config.yaml
num_hidden_layers: 13
hidden_size: 384
n_experts: 8
experts_per_token: 2
d_expert: 256
d_shared_expert: 0
hidden_act: "gelu"
moe_layers: [1, 2, 3, 4, 5, 6, 7, 8, 9, 10, 11, 12]
router_score: "sigmoid"
normalize_top_k: true
routed_scale: 1.0
balance_loss: 0.000699
balance_bias: true
router_cosine_scale: 20.0
init_std_router: 0.0122
lr_router: 0.00134
num_attention_heads: 6
num_key_value_heads: 6
head_dim: 64
vocab_size: 12576
norm: "layernorm"
norm_place: "pre"
norm_eps: 1e-06
positions: "rope"
rope_theta: 10000.0
rope_fraction: 0.25
qk_norm: false
attn_scale: 0.125
tie_word_embeddings: false
parallel_block: true
init: "trunc"
init_std_qkv: 0.0391
init_std_o: 0.00767
init_std_up: 0.0391
init_std_down: 0.00767
optimizer: "muon"
learning_rate: 0.00626
beta1: 0.95
weight_decay: 0.04
lr_head: 0.00396
max_grad_norm: 1.0
warmup_steps: 200
schedule: "wsd"
decay_fraction: 0.763
decay_shape: "sqrt"
final_lr_fraction: 0.05
batch_tokens: [32768, 65536, 131072]
max_seq_len: 1024
doc_mask: true
train_tokens: 334400000
max_steps: 4902
dataset: "wikipedia_en"
Below are experts of layer 8 (counted from 0) of a mixture-of-experts language model. Rows are named router (the router's row for the expert), up (a neuron's input weights, with its number) and show model dimensions 192-383. Each number is 128 + 32 x the weight over its row's rms, rounded and kept within 0 to 255. Numbers have three digits each.
After each expert's rows: "mostly gets" lists some tokens that are sent to it at least half of the time. This comes from a sample of Wikipedia text that the model never trained on.

# expert 6
router:144110128107153124135118097174137156175135050165121145115101125146120161114157158093120139116168132130093115131107075126079122146149109116138130131130120157185124150134127176182163140065147191134144151174091183065146159129167116124147152171120111121185126141168168108131150181148081150070096146101165118152128149132127117080144116167131199207138178157136128128104100098064153143156140111040132099208092139101137174039134108103138112127151122061145185142104169105110140095133103158072118126116129105089167086066150110134113164129102127132065170115139131113126114144118122088113
up0:169141098132108179144215101142135088098129115141095154094120143109073105174118121092178160183105116092125093113059115120125093095138149128167115121114129146159161108143137137125149177163115121157159164132084110145097183122128110147133100167136136129116098172117101147099106133160180123179139154109125144126130130166110131101128107122184148077159146158124155117121176139125167129218169183163081127157145103120079165150080161105146071117108073102097109166138152120145136099076144137112181089129117186071115091110126168142106185135124102134072105119143121127203134092120157076104
up1:105160120136189141126089108193116079130184114144117145071032132131141137154147119171105145112100193120067173142136106128147119143131168133140083207107159136111128084119031156100085189111127203185160102126074101130137159169131087109140152144095104169107149106183134131203134111128144118114120137130108146094093137122164106100100174152134113110147153170129123158130132178121128124149124142169137102216061123152129152126051083146104148091175126091097090176141181119063148139109082101102078155112095125054096116131103084165117138112162165078150154113157125180146125128152118067098
up2:146158154131157133118120068070091110124173144152064090127158087115183110071133129151108134107149071186145132135116119156085084152114186153138126161108125133098099087135092157137139193145154099169176118153093177187105159086139102088148146126185130135155126118178195106080204120107100148160118119167166206187144183097153166130064104143103128120077190166187122183132103162115168149102071169133145171210126114078095194109153139114122074158139137157111110050057167153099104146121157100125118147155183099155138112110078198141142089136144099044146140142148119152101130130112141116083
up3:108103158127147206108142166141129121074154175161093112126160121107141139130118139111089115115115072111112110112069165161110127158049145102129129140132165095190093146074137079159167118189140145167092166173142161093208090186133108152176101184112142145118162165130056097133185065093087175131155124153158161164133132111149107112144091116117155147088125120139090153135132118102119106064085121132142183151094095164159119103136143149127047150109173093182142157125115147208086153153081106138104092107070131085120184130113097097145142164142128127093103144105066123117079138132130121121
up4:212085067122153117137134120109130117128160111158117155117152147132107192147154100120129134112135099155119104075159119125107085219107152144091090100148126186089126145159124164096084166104175149132122116131165081108141196168174107106110096187093092202131117167105142140114131169090087142107141133186133150160058092149121154108079134122118069103110119097155173143133103120093102176183104131105147175144126092143109154120154080144070105090144143087105099132156213156139136165126127146109129127149109186182146104107135051109121178139116123147139154105102140119072149131120157140157
up5:143081130104118070074073134140166151080151146115101086103146145136162106138123141114115071095111150115106089123153094123134106158104102168186133152081143172109098060138128095124121090150182153152171120158144155123164210121190059115171156058132206154137112132190124140086095159120119120177106148154118185170128073104117162118111119130171140087171095162101167161064150098113127073102133118132174126086090134117119143125093122144138125096117147075128102101150158131137139125077140109148129168110138071128174074135149144116130163112093167152129079100128068149133139137145193171109
up6:177093189166104166163120158189103159148154126070126122156124104097121166132169156118099096163137042138124137132102127131145147124104178161096090151152125122134170184229165101087160075208134095102174110156054158121136087159075135095140143134134107127139173087169052066142140158139120088138138153155058104168155129151140121160151127112104137123096123131032115179133109089148154151125138142217159134117102103112116096113113082072179115171083142102131145090095115084108149095119129128092126101130144156117170133149116047176123196175170054122082090109114166107160115171130115129119
mostly gets: "John ", "i ", "z ", "ina ", "ara ", "ov "

# expert 5
router:175092110126109081148147146147136166078132118172168188100102094130148140134131169097120138092124148139109154181124093175131125139121163169151152151146104125120165120134129190157159144034126147191135155127098139089115127125139109127095090165060080158157147133078131115117098126173137150096134133154146114080163218114124156103131134184140160078110101076104164077126137108141156146128095177070118178122134123119134157092164088144140110135099177122222131151084125106086174097127102141094096101141168116081138193057121120129074127099123135105143183119136121141123126154115090053118
up0:100140131115172102106121096144136141120099131162097200104109134188115157139129114099150137139067117185113128098116160170132124150120119136165150132147071108128230189084120107103188058112133161106127062119115125152162126106096130170112118128188136157156125133123104116136169136117128147101106131189102178171181121118189153095159140138123125114072110092076116166163057155116161113147075119129118129109077109070086138103192125096112121142180148166143129124120135130059143164109128124110134138130152098135104131166085125126108169099111174140131076109197053168107162095085152085085
up1:191089119140153127131097105126069099090119105090099180159134101093117136180187112164113140199113185079125152138133109099123118111156084136091078146103100130126176161118147078128119137112173145152163129157099094072096109095061115180123156084143157095141181141118115161150071169109163089113080112163085177134127103118126185146131155147117140182153101130133131125139132160115163130169119105089143131096158166122151119140105173147141135128148150174111134113124139198156130099138122129147028106066150144073083189157106148087082224135163172133119120151078119143115169127164086155104
up2:080159125166133150110102097099115098164064111157102169159147127145135122147091152097127082119087133123080099121140085149131114123125168088144164110141073145214182187117157104118112134090157170149130113178131097125110053111126153098126073149145124115137110180092136117120147124143119162098168101152162145139079169146099107100120145106102127113106110158163113143099116172137105145124105138147125073122046140100162173120134084144109151114111057165117125116151107174131117129159060128119136086099101163114174147153113120146112072166116139131139144113103200129156106165113137114173
up3:088087099100133157135117170148159143104082113106164083093109166110173189189137097112155058161093087151102142228105141125137166105139167148113079126146127115100114138150089169115149167148098133136119160150105200118096178126127105171131125095113148099104091153174108120167149103097191150087181112195164147160155152148144158118087069145130171116170132119172124137133061176158148110144164138154179157152146138110122158161083112165166136162120126027077116159093112114150090108108141122182121155119089193061156116167069105171113169074156139118145097151147151120095139113033112181137
up4:106106098095123141082076109150115143091073131171051128137140061136187126095127158047116132109145192174156166152139033164157154149093136123150158149162109115061116146120092085184158150096159112180164079145113102091110122048188130139113142167133085094088132137099142184161148129178140151119141153142087106098143131145129109087175131097101129140149104127113153121118110162164140128089129129090120118113102138129102104115135157133116095144108099093123150131125079095086123151118150132064100145172182142123087180130145044113164159114156097196189120125104122087129126157156104172103
up5:140123157126093164081177104106174187147062089162042135107128165106117136134095079043127157085148109155109105090150093100154122130092139178129118115094165163132150092115157084103142129121136083166086139105117113147115137128143112099190143109128150185190127134112124117125133162135145199092092090111159116152075108131117189153139159104148110178160096178100098119085119168136161089139124095154166089095151130132144095134120064156161164149122185106102164170093073113112133143121128151187129164072174187149105118122082111115079131162095145155132101142105086109158081163140091124065
up6:180110116147118069109117131121139087097069127148161124133077115102168084115115136184071130163122109099125122153115067146145191164188156156165134139148093161113157174147076129169132040116134162124150090115150122153171146138211092077128145086115143108149157118169126156147115160156090161176079077146168098068141123111204114143166156212135155111089103117114101134142137097138139123110140112091174151147149160148092041113087167123128099167089126108142180080118097098164066121112112127102126080070122113143159138133165131173136103139139149126120203169102115165122115092125080155167
mostly gets: "U", "Z", "Mar", "V", "E", "Q"

# expert 0
router:112130108114166118143134179108088084090146098116162095154106150115099118128182201171087152138137184108115156118073151073164081160077113179095112132166106115111120214157205175134243135114123136142115090115152106089162128120181100141121148077126152156131166127081125085124100117137141134111165135099120072163111187143152141188121077096088158123190072163134119040048134126128158132179152126170155164106062116111111176169115175076153144102169132086192174133122119106094124145119170116106137202114156168139097064133120121103132177114148111182096129140163172125096115120111131193121
up0:142117154193117123128139186134114075181127154124127129128086131098131073133152118179123114102111165179085120094121080143113128171116076114065097077108088124159107115170160129130126155100156096077110143127114127191101145112137141139161076103142131132123173094115108125118130117175117129188170174072133162150091141131164107141080113126101164164136164129057123117147096146116186185140102166092103131172121158123145112161112111078160109099104160144179152147116135193129112144142061132133141148181081105068131112147106080065145200141146123152085087147112124142113156139151114119083
up1:125152106165083142142084156125139163101082129159109168087094136166115137112115153196164108169149169098104151127100177119119123119123116132093127133149162147091167099079092153144164137148158129133100129141100116138111111133091175121087153151114106097119109103120153098170163136149161168132151167128094138161092060168085134152171149131096129135116137116144097157147138149155088150135094128203098148100101144148135132114167123091157137104168136084115107137136132129115200071124178139058110087192140132134116147116085048117179118098080091171086075156133100160169123165125116106128
up2:167120111050167134112124157135139136137135079130185079128128108110132115107121175120164111130141184125131133100089108180155118137136128150122127196123139165117128145152124125137148134118082143128106186074172132109174121127196118158163137081151100163122163145035091128104150110104137117164090109117115122159116152132152105115144070157065144119148138082112120169144107144140157102058145088206156117131109097087191151200094114117096109163154080180128104107158102117198111116095167125131140126141144075148122149078069101121169078142153113093179132176126056142120165116107111085154
up3:102146157115120176126070141148103113159123083136067166126100104129096085141096087113115169118133103113189156120095132164177148122130141137111166125166101126133134132192163172124126153121119095133179151191128138147145097149147091175111168099170135137123068181128139056154189138165161112065133151134149129187145140161086131126094105085129158148132155124141084120085162151087162148143102137215098135086148166136160111164166125068114114185123194074126156126139060161173075120153144116170141167162185076118115087133111108117141138137109165125132147114181110104148042107136160095085
up4:134121141139100142107135125122082086132131158147081169108129150169078111124188171112161135142104139126133123101069146100136190234119133162114133100178174151143095158176166155165075120151106107091118110095164090109125133133141127080096099100085127143093108187170123143088131166146101144109142132121083091041202135146091172153113111175103173051125105129151109146108154085054165128097140140197139179150058131095155123128122162186131141150136180070096129086150177103135162163098113076118122139155138096070125151136078149151194111160221119135111167142181109131099048115129104149204
up5:112120109128147164087082166115130105097098138181129133167164107095160054110147142108095120145135115149118158178122132150121155093134101190137101081120110131138159085146123117135095134129114174149101084216171136106156118092152135119142117112196126193176127186086138159131115135122102152100173098175152169184088118190067097165153083145150126120077078082158132104133182039146119141180143146148124056096115074134091115151127130040182107065118114142168137159104092127145118121138156164109128193083107201124160099117120160164033104156181126074148145113136089178118162106176088178059
up6:191188108117142173095162115194133080163109100152141144135177133098123118140115141161126149126113110174097179176056110133164110134110121082134103100128105131147172139145133176150126158135115137135077106104098118135148139132163149106125084095144119124147121138088141128142148151147162165172114127121146100068156088189114120086116091107195183071156097108163123123145162099131096112132144135136146147170094134142149114087191091131151150105065065159124189097074128138122132150116173140132118116138051107157110103129144178103126204106155176153129144094144127102122111165100158108020
mostly gets: "6", "2", "4", "7", "3", "5"

# expert 2
router:113138117158157151154145061156102136115065121120151182132166086119110113129191103088103138088103119146136137191071112133139101190092161106128128163135085196179121113159138115134134128143190143094137130135150167122102152184160150122169106148119106176123094116095197092092127129213143112121157139126131135070105134138105102147144149128063129100151160166136112085110069149065147096143109155110074150158075115139075139083106065100167203094136146140159111160108153091135132141121166166123103147119160105101083114092112106107129097173061136178155133123079137088151096130123057112059
up0:100079135095102147131189135097164154116208124084085132152143129195167188058165106162065128117186085083131142160129170106105158092104089178142074120124078151180134168164113113143132155151143081084089137091106129096110141157198159120151139085167141158106105064099127045097080105181167132079143139119138127100111175076118141080146150128123141119062147096130111136167104125176104060165136152130168142185089118186082163172091185146221068146153134102131076143107132107112083126100143115077084141130153102140114144113139117126105125094097118151144128154121153155186150090110100120111
up1:105083194162143137129075167111163136129108121117115102175118099148082127154149139162085132092130108108148136121152085121148133158081133190079121148137072148127084175120155090123093141098176153115080140145167199111180151213121120126081161043154146069119114101105088060153084117105126100104110075114126131111176154117079105138093141125055135130163186113103158143138110161173120112086057121122128068167059104109137098139123078106174158138155108148144141137129163187114080114098139099141153175133102109171146173155143126123118093087170147145115122078121157105133151092096107098120
up2:111144142210110143128146202105146166144143138091108133154081145161139105096127146092146150120142123156044125164147125124148161144124104094172150139117102180139107204149111146106137148150177115093133122145114069115143131152107147171124146104095105187077167145152115119091104077113129152140113183183111143162095070160126165105107046169142156140116137081139129125119137176087159127145115093106093141155060160092094139160135122160146130172127057189156153066094131139167134021167125095066100170116198115178139126186104121149141107173091121105141071092157127112224084135202089125138
up3:157121125103148084150150094129178111106180154095097169107075110067118135150132141161075119147141164104173099125109127104155135107140122119154147165212147104137159129187187076109167112145139132163082149103103178112060129138169125077126127126087105131132120129105132082151123074124135156219079090095146176138109135087081035128133128164111151107137091144126139108141116173132128088121134124124150149157119097171151173132148105144189128085075101165148132147111166112097105185111115129095105134176108154107109129072107136155111155116181128175161178154102096170130152139196113124058
up4:091086077130126164142151160170129157119122108146150132166087083102091107101152112148101092160173103119146094145159135152135140124158100127134119163147100147133124157137127142122161134145116074139153067149161194150065101126112159140126130156099131073084089098090112131091167142108107150102129112132076130152130127128102115093133179154122144085233090127145145151086145167117139106120111137122123156147101130106096154128176135112147120127109109170118143162073185123149200165078105172190100129154154148152168133111042114151102080125181101099145115151131105100135156092140193111123
up5:135156107134098128207117138093081115074091147146083145142147116131102128137145152153089119098139112109135133110113071135125121129086133096111058125162087135088143107196112142147154145163127119210104148077104139089143133125108085146101099171127125134197125085120126088126148153143153132140111152146165108169140159143089102119136121102119124149096174077127189119179152143143149074176195154147148214089158113123107104144124160089175094175147120150126081147141070139172126121066159075112097119154149143076125149098129032096089160078114104154043169140097075120123143140136128126075
up6:110205140076119157108134085155114134097052127149096179197207114113098164135158056136099063082118123133123145143086146097159124140090124134075116069067128163124135077115154101164138125129205122147149094106150124073137100123152102138146119157142121100144116154132112146163127133127127192094147104186060084125077145160196123184141093098103120134120107109138169167154128152104077102133057158096104136144062158122109165115148113092115101162126111141173156086050181125107099118151195174132142128063083129132088138156159125096141120048118105090143133161162135091132080103120114117104
mostly gets: "°", "would ", "″", "′", "may ", "will "

# expert 1
router:163177130177121178163129140092126168103100115136106147092147117147131168141149142114088139139156117105137104091124090140071126135143196115168125155152178097122109100127159213128155162123156171139103106165147100109130089122175132112129186132114127110116128191145127104137153171127126147135114123171085163168136120143089125128087159186138148083156128071133148122171132121091172096109134122109129131082142108080081135083146106147094096058184133095102137127120172094133184134208153148094141138151138171092110098161148112102109185150086183107168162105137147149104078085126165146139
up0:110114123096113115143164157131141099096112133185113120093147199120100176118127130158131126152084190107061139136113181147102102109132095119157136137129185082190145195123112141122136179133193119162118119148179107062131150126126154143098100121102104162083135162138123125094160145155084149133178067136133123137146122132124133194098133104089120060138131185131109106103142098119123172156153162161065148157171153095122196038124137062173092073103124118157124108127192107160161117088119187118074128123135150107109121171115209116167101147125086174110126171113108094142106115130098152117
up1:140083134184107125081107118119198147104156155149168081114135101076104154066135151087157085148142107091150117132181121160176143144076164128094113106134097125096098127144081052119123127098105156091154139111104211121131148109145101142170165126133107138165105134145125090119150115143127125139117131141127152158175087137097094090098146155110205116119153182140064096102164161101171147162188101152208138094117084135147067109144088124146117116096162143082107104140130119118198145141043127144144140141139166127148093173113132102155117152089132081175166113108141101103147133166178120121
up2:174091086171084137136151144138106099075121058160121120127174108169160128073134185134160110089076174105138122111091098177074093157148179155114135141155077166153092082100182136116181133118085130135125166120116136135153149144171130105084122103132185130130121114104108152104127103144083159107161103104076184151126134137138165130159124128111166099138172124185125102070126106121097126059112115125144179145059117111074132137167136151101133154128126114082100124146183089107130200094150129134154190173110116107157152099178167089143129168136102132110212103157112190183122079146161096124
up3:189181116142119103164092193098127121123094197153162130118168105136113150131154123161061136117162129132141101135149128133142199126158126126111103110239174138112132113163169130165125151075101170143148151097081112070151155129109127114164121153142108146144126168134135102085172178149136130190113077130118123150140048094082105078140165091150139120136112074126152054156126108111148156155164071118153127090149087106101126126178138178110085111112105120137099154109166119100129174142104142112151124124110094113141145149122070128093135147167186132069062132094140125103105179078124148104
up4:158106200125112195102094105148104171131114125083148154063181145176136130159168103127094155118154101091124077175136080112121140144062093178136189094059089161111141083111116118082124146122114120144177135122180116180093168100184124115128142104171127182129131179082089150069116144107127152102174094115163127105128155103145112112142087176181119095168101098104112096132089142128136092161143142118105122067115098090114146096117098080187129099132106083147121066089154139075062144149127125106140172101151113180065160122141156142139154120082134134181154141174115157110149081134112119089
up5:084151109159138108093110058137096111075177189113155170127131091149092077138139109138099188114178127140131095099143141158122141141087108190130106152137097095123153106105112142104118056108132085121138140098164151171153107119141113135187137154125092139171133108124166016113128153115116138075181143113110099182075080143102166174066106142111116116133110119147130117102191133139164156100188097108139125076077141153109079123108141124130146127088102078155089049125152144131138120121145151160146134101097157108127176110100184097152080093106163119150136157194135132203157153131161106119
up6:130153154109147164076161162131123108173097134146181062080151118119127170151106146142135096116112103144120106197140170131152110072093170159082104087142121132162108076150150136140141124153113161168113160162141084126133075111131125187121129116113121105151138130106145162117120095129114171123164121131132149136100174118134137117141118157186143089128122139127122085093152125122169158177098198129158147135102057142148167094140125126103112181106119151104119175073080094124145103165102107183116163015123178147105142176101083087155069149127119160154123121134122087084178222136108091087
mostly gets: "\n", "\n  ", "–", "until ", "when ", "\". "

# expert 7
router:135102148198164154147129129117140115085153137175068135171125133120155165140083105121097091202122150123162141120111059112124109137104116113082136173127157122121081091150126086120212134136132148165141160149115090083089178117141087134137174185089122061166139179111125113126138115158121133160060091141141121142149136122149159147144095143094126061052146120165135050096113122094149148086129121148158128158143146127153096110129138126168048122107114169182066154172183104126128166155085137143107120121132142096164203096078112125084066166128118132140138107147114138139087175162140040106
up0:102138061125149119101181137169066185129131169161090079081129145108136137128130165166127177093076113135086108112083097127114197140162113141117147065078109153168176190165088189122146123101045083156070144040099179110129122093129137192153138110164128160123119155112128142154135102180077169156151086137100130136098085079164139157087112144160139078162116133114074093056199159101117103123134083143076127143143151134138179167123144103170152182116161113143136082114116114173134168095110152159108118109169153094139127159118088127126121080105084127076137147112165085127182154129123169154
up1:159133099141137126128140099050116181121167143203098104131195096107128117186096142175126182143135148162194117186136141230193137162126088095128119122146128079115122145174089111132084110138157112172122145203088109100142096141158160123178152143112112175121143186106084129148116066173081088111099095104077133081163140154130114176175064122135150100147127088103152099133124078176124145073126157138176166107110131120143125131079140157096105132162157131162083151152135115099073113153094124142094102170121128174132144125175136135113185097155082144153166086194100162208066127148081102079
up2:078160120118102164069087169168131136117160147144063120179150153102117119134147129138150131098191135122109122130110085143129104115108194140079163154116117100144195158132134131101103105131171127142174117179150141074152118224161149157084090155129086140169073133165167130165174083140163122103130118146114119130167110112115169158105104130140114065153119160105083115106081188147136130158113164181122115137106164156111144147119065129131159153105134076132134103165094101211063162139135202083175098106099175176152177129123170123150138118130097186124127086211124172053140094213137103080
up3:160173098150089129109089135193056129078105135069116134133108081116123131133139102144090189097173107059126169079142105068113091194092100133107154063121130129143132158180166123135175139140113117073132092125139150160093131091155149155113132147108111102098127169108065088116147101100215119086116181102164151191117137104130118110126095135151105136181092109128120091098113161107120141228159121173149142121092091103138187160141069108160104191151158139109138133154094102121136188103090127121112149216114114156158084118096164097138139139144141125103119092150125092150108166142150133074
up4:072092161091117060093154160135153150115147070146114086187092170128116191139137165156097152151158131143152102131109082124078131128146154179101101067176113042127103151154132078096074092073085157143161139117119131144187094163145111146187142111074109076181113183106076166159128115189101173141083149065058140145094114136135105163148165143102161100145128138188087094097140177142087143098157105138115125141136143079207168152112095146101159114099158136122175141135119191151102151159040137074137184138131104114120097095124198094115139117164080128148124133158145133149141126152106134167
up5:163101161197157120079105106076132169140155084135094103069128163174153179183147165074113103205169153145105115163178126140141120115120076100105138129139181099153085123154137135089132134113077145133206084174103026125144163193127144168147116140153118105155126156155110118116154105108117111176133094122126159169137126107077192151161110162102152172151155132167132170109143066092062185073187085131092094088111159186149148119084141152139125140144109111095112136120102119152183177126086074191086213133109118104161132090159147129156146169173085141156151112084167134145169131155155104076
up6:162115130126144120183145112090164048107140157143187123141116096086119155099163132129113125103082125114159107088142186055070115136201143095152065151142125110162168125148094115166149098199123155155119125132119109110117073138196126113149161106102129136113100196176078105197073068144157094148074107159111112144137108125152065110142131147086146152162162129073139112146149083105105152088060087117118131120088165117161136185172085162085054094137154144147100185113124118108170112072106104179105155121135096170185130129159120054132066104148093141158102114159164155079131198139176178132
mostly gets: "201", "198", "199", "200", "202", "197"

# expert 4
router:132089111171131164144146126072132205174118122142089126074115164124119160143177154116092102136155132073114146124111077111083076169091142127105137128104143133156147167129179103125058163137130174078182086170121167149087210139162068076195113111149113147165121162187172048136154118154092122161089188152102104119136146152090148156147099114116141152139083112126098142134126161091132121134172144148097058190079089101129142080138144092148089093088126137116125099111178137110179112150177128133081147133166179122115113071145130093130158136131145069053099105140130138121120181163127114096
up0:145101116173095120108128060131100106138129121141209094111097116124151131148180126135127174112104116160103107141132164115122099099138103111058089154107197157129076154148127105080171134173100159158088142107117092064101117129159132090094223091117109105138122087129182111105172099086036148114154139096161056119112151161132119095166130165135124097135155159043082158139144106107144215159135109132115129146108114119171116167086108088048168126122126117135116086142213053137156168104175163089153136139070085154148120118147144178140170151150102094080097136176125149116108097067165090094
up1:124158091057144174174148142126134137100152108168125166124161146075171089132151121198170162153148108107137108104145099109163062118164127139110120130121147178166151153162163045055090083118100117152131103119085205138100150086129111117184149119135183134148062145132128123149125112146136071073128087053130157132139107139162113159122124120162074121102089128148127105171135146094115175118155139100120149117073100188130108147130125096141121148087092152164127151130133155132121074096139149094127192080115105075208148133122082153145116165149088176109076122112182127129164146146155127124
up2:162092152134101132133158108136084177193164129137116199150150111077148141115124151106138109151149115168134155187087130114107122111118136136082113121116102141168111124119100106061147163179101101164108143105113106086119135089163143157125153137132071143137149184151195144145083138126053122135128120173047174081150141136139114083101120213154153199054059114128118167116126169145147180136177087218184127078102090147114084144132139121106058126086171076125139097086104162175192148145108093152157107130156103161106108153146117086150111154164074163134144076125163093127174180120134164094
up3:149106089132136110151165102166144150097091169106068132098119147070131135101139134176126107106147080143086130109099085143175144103069051132107107132113136138150146112150086167092162139148156063162104129062119138101145136195122133147178151164109172158115125100119104086080147109133154130148128068131163041150130144105125135181170069163115147146118088101100141090170110132107169122079170168097115076166171146087098025095112093165124177085097144115162169177140179131131116183137148171159148159154131128147129134188107117077121124115122135123209177126174127123155173133106177113098
up4:152098150178101149152131083153122126169118106104119146132140140115084124100118127098131064130204100170101140123121106127133132125091135151117178119107161119081110132121139101119148132096068181129091106074144113167140114133178090100109117104130165120127102152114195083114104075136206129139068151113158061122116140091093118127111090118086133097181110167109095170142140090173177156129181111106126163160070136110078137122064115132139124037117205091154069156150159121140114156129102104159134116094102125157130149168133142073148106094121103114058068140134137146212163155080194165137
up5:075142151099112079119174119171143120123151169086170118096214111105069146125168110133102173148125160073124128100184077124086143164103091106106138116217172138113180174208107118159153115129179153177123107211151143066130190205102117144143108135115135167187192091082110111109125110162037158121092165131114149104096103138148121090059159195166111125090105135119122090100098117172108176166118097107172111133067149144149127083168062144112126116105160133124068146103162142117081168083129089129105114144080125133113172140123110148123173156111111133092083131082142153147106161154121129087
up6:132136171121138130073133136143130183149202120146135163108129179138099097138136107140132100169100153133107099129142080166142155125124123117129140155127147139114112145059168152079167168186176109102074146126158085115147171117129072092143068088075114125106212153093175115088132107164122146130114139153094123068131215150149148085119117172068078156087053102118099082117150081178076105133141146129090150096123099177122132116178099089134134161130120069090091115066099144173099159122142134093147099162137073091126131120134138117119120140133128088131107146183121164124157078170138109195
mostly gets: "some ", "this ", "new ", "other ", "area ", "many "

# expert 3
router:109076069135130138153172112115079160128055061153104096131105121133075146156155096156062110175097075119130168155135087105155120156127139139101171203152195139122138143158114112105135118080089129114104086162127171099093132107123109145169159115114071124130117114068167104104136163173073109120108138089103051133142153108120173130131132106071142126142134073129150115121137146153127110183199089137147103147094126110120081128151091078124085144101135065145178117142161153152184125164074116131089159128129142138212124120146109183078117138127118084127196081169092160121114119153151075103
up0:072117150120131178133126080136108136082120080126107094169110108130173123173061140092131192177064176090124131161081128108123179146160160194106105140153112087147105131092104121118122116153121162165113073209144139132146180134157102169143136146158110128075070112137119139090164112102145153145099126159153121069114107117139124120175152097135101142120121101195174092131129110075118122096100114137147136138099035105134107141102096123106093130098155095164097109137135105188117092086059156100112164142189128181153135139110135114152078135142122121156224144163109214108087126171107103077
up1:141192144152127078081107156167174133113152110143100155154142173144173140120078181172116092108136095101087138117124122112115060163130205182113125177151106144032078132122143106149121139151123162123097082186173121171099102174135135101077153136067107179137128060159085093104147132204168067125104094111113104135128145115116143132154181129156106147137118104166185135092147082106084175156103077117078181133124145047127160146145122170109104117077159109111126151100179169089143100129110116124121136129160117167128103110165108145093139145150131113094214114086093119153115131069125115127
up2:109171113094149128119176113111118152091069076154167098100134149165158163126106142148143141191054108123086146117070091158149152116121136159085100169141149154122216085151057142098065157165174137178153140120144128111050092149133175170099135105125158080144127096125052087092117088114117152131081163088081124137123185060090139044142130181188173084112080162154101099126144147111203136136119103166122165103178119087190148146123126072076164157151117124086133175152110100106121130100091133071129182166165143146135102086138047117086122145073134117132197098142154174111165119141153138133
up3:162108134089111106152177170087117139167138119086127124106121088155098087122133175133109143137115108103177148156116120140082117169110142121102074114123126137153094131161146129108106100166101136134123097159113148094103131122152080148100171142119099150156217125131164136156160120149189078146155175100138129093106151157133140165079037157214143177140088114113133081099162108123135076154147131130107121125161072144148132161096099166140099115091125185162139137112152089121193139050116092148119097132155144064175157175155155117132076073145110143018139071160133085104135161126158147129
up4:152169080180184196152088084150121108151094126156127114094118114080096168151084153070169106113131061101116088075094184107162071159102086160111110140166149173180125102145086154139142135116160166138092101168176141067163134175107119194119133187086090164207088133115127124100172074141090060098188087098116078161142119118131076112161115124145152086124156135103130170154125160133073155159135138146138127135170114146123102182083159167076122168140156124128109181087156130122168167149158115127095175176171149168108074095105117135127140155179146145126167168121095122151115147136155180078
up5:116146077129126109111132107080118128131127104106141131131121083199134100111096117125062159155095147117106147139118084146141131144105166142111124075156213145151155067200103135133131127120119083124118159070185201133103115176096060125187078137120139156122100120089162132100154107192102121174152154070196097158051151129108135104191170145105095143165069113130179146165148189098129094174162112081083103091164100139121120127111130120069112120137133116093127126152130091153159114170087122147103104103153094105162153072134138144119125118166128123102187093126108122064201074118101064113
up6:171140182132095144071100118075198123140076075070146141164146097076155185122189161162166156169086154093130138178122113105146069146155126082116130124172104136171149186119114093132137150137131101166078084132160124158174162078075096114160098103161098116095138121142133162128099182163119139132044190114141087076115130104148135157155185078130134105125155155078103178143136097184176189149132095140119110101096162130110160156112151150110109136096124111132132192083102185127136151135100089090162168134126029133143119123142103103102144136133046148081131048124119136140119169110101149082
mostly gets: "season ", "film ", "released ", "his ", "began ", "album "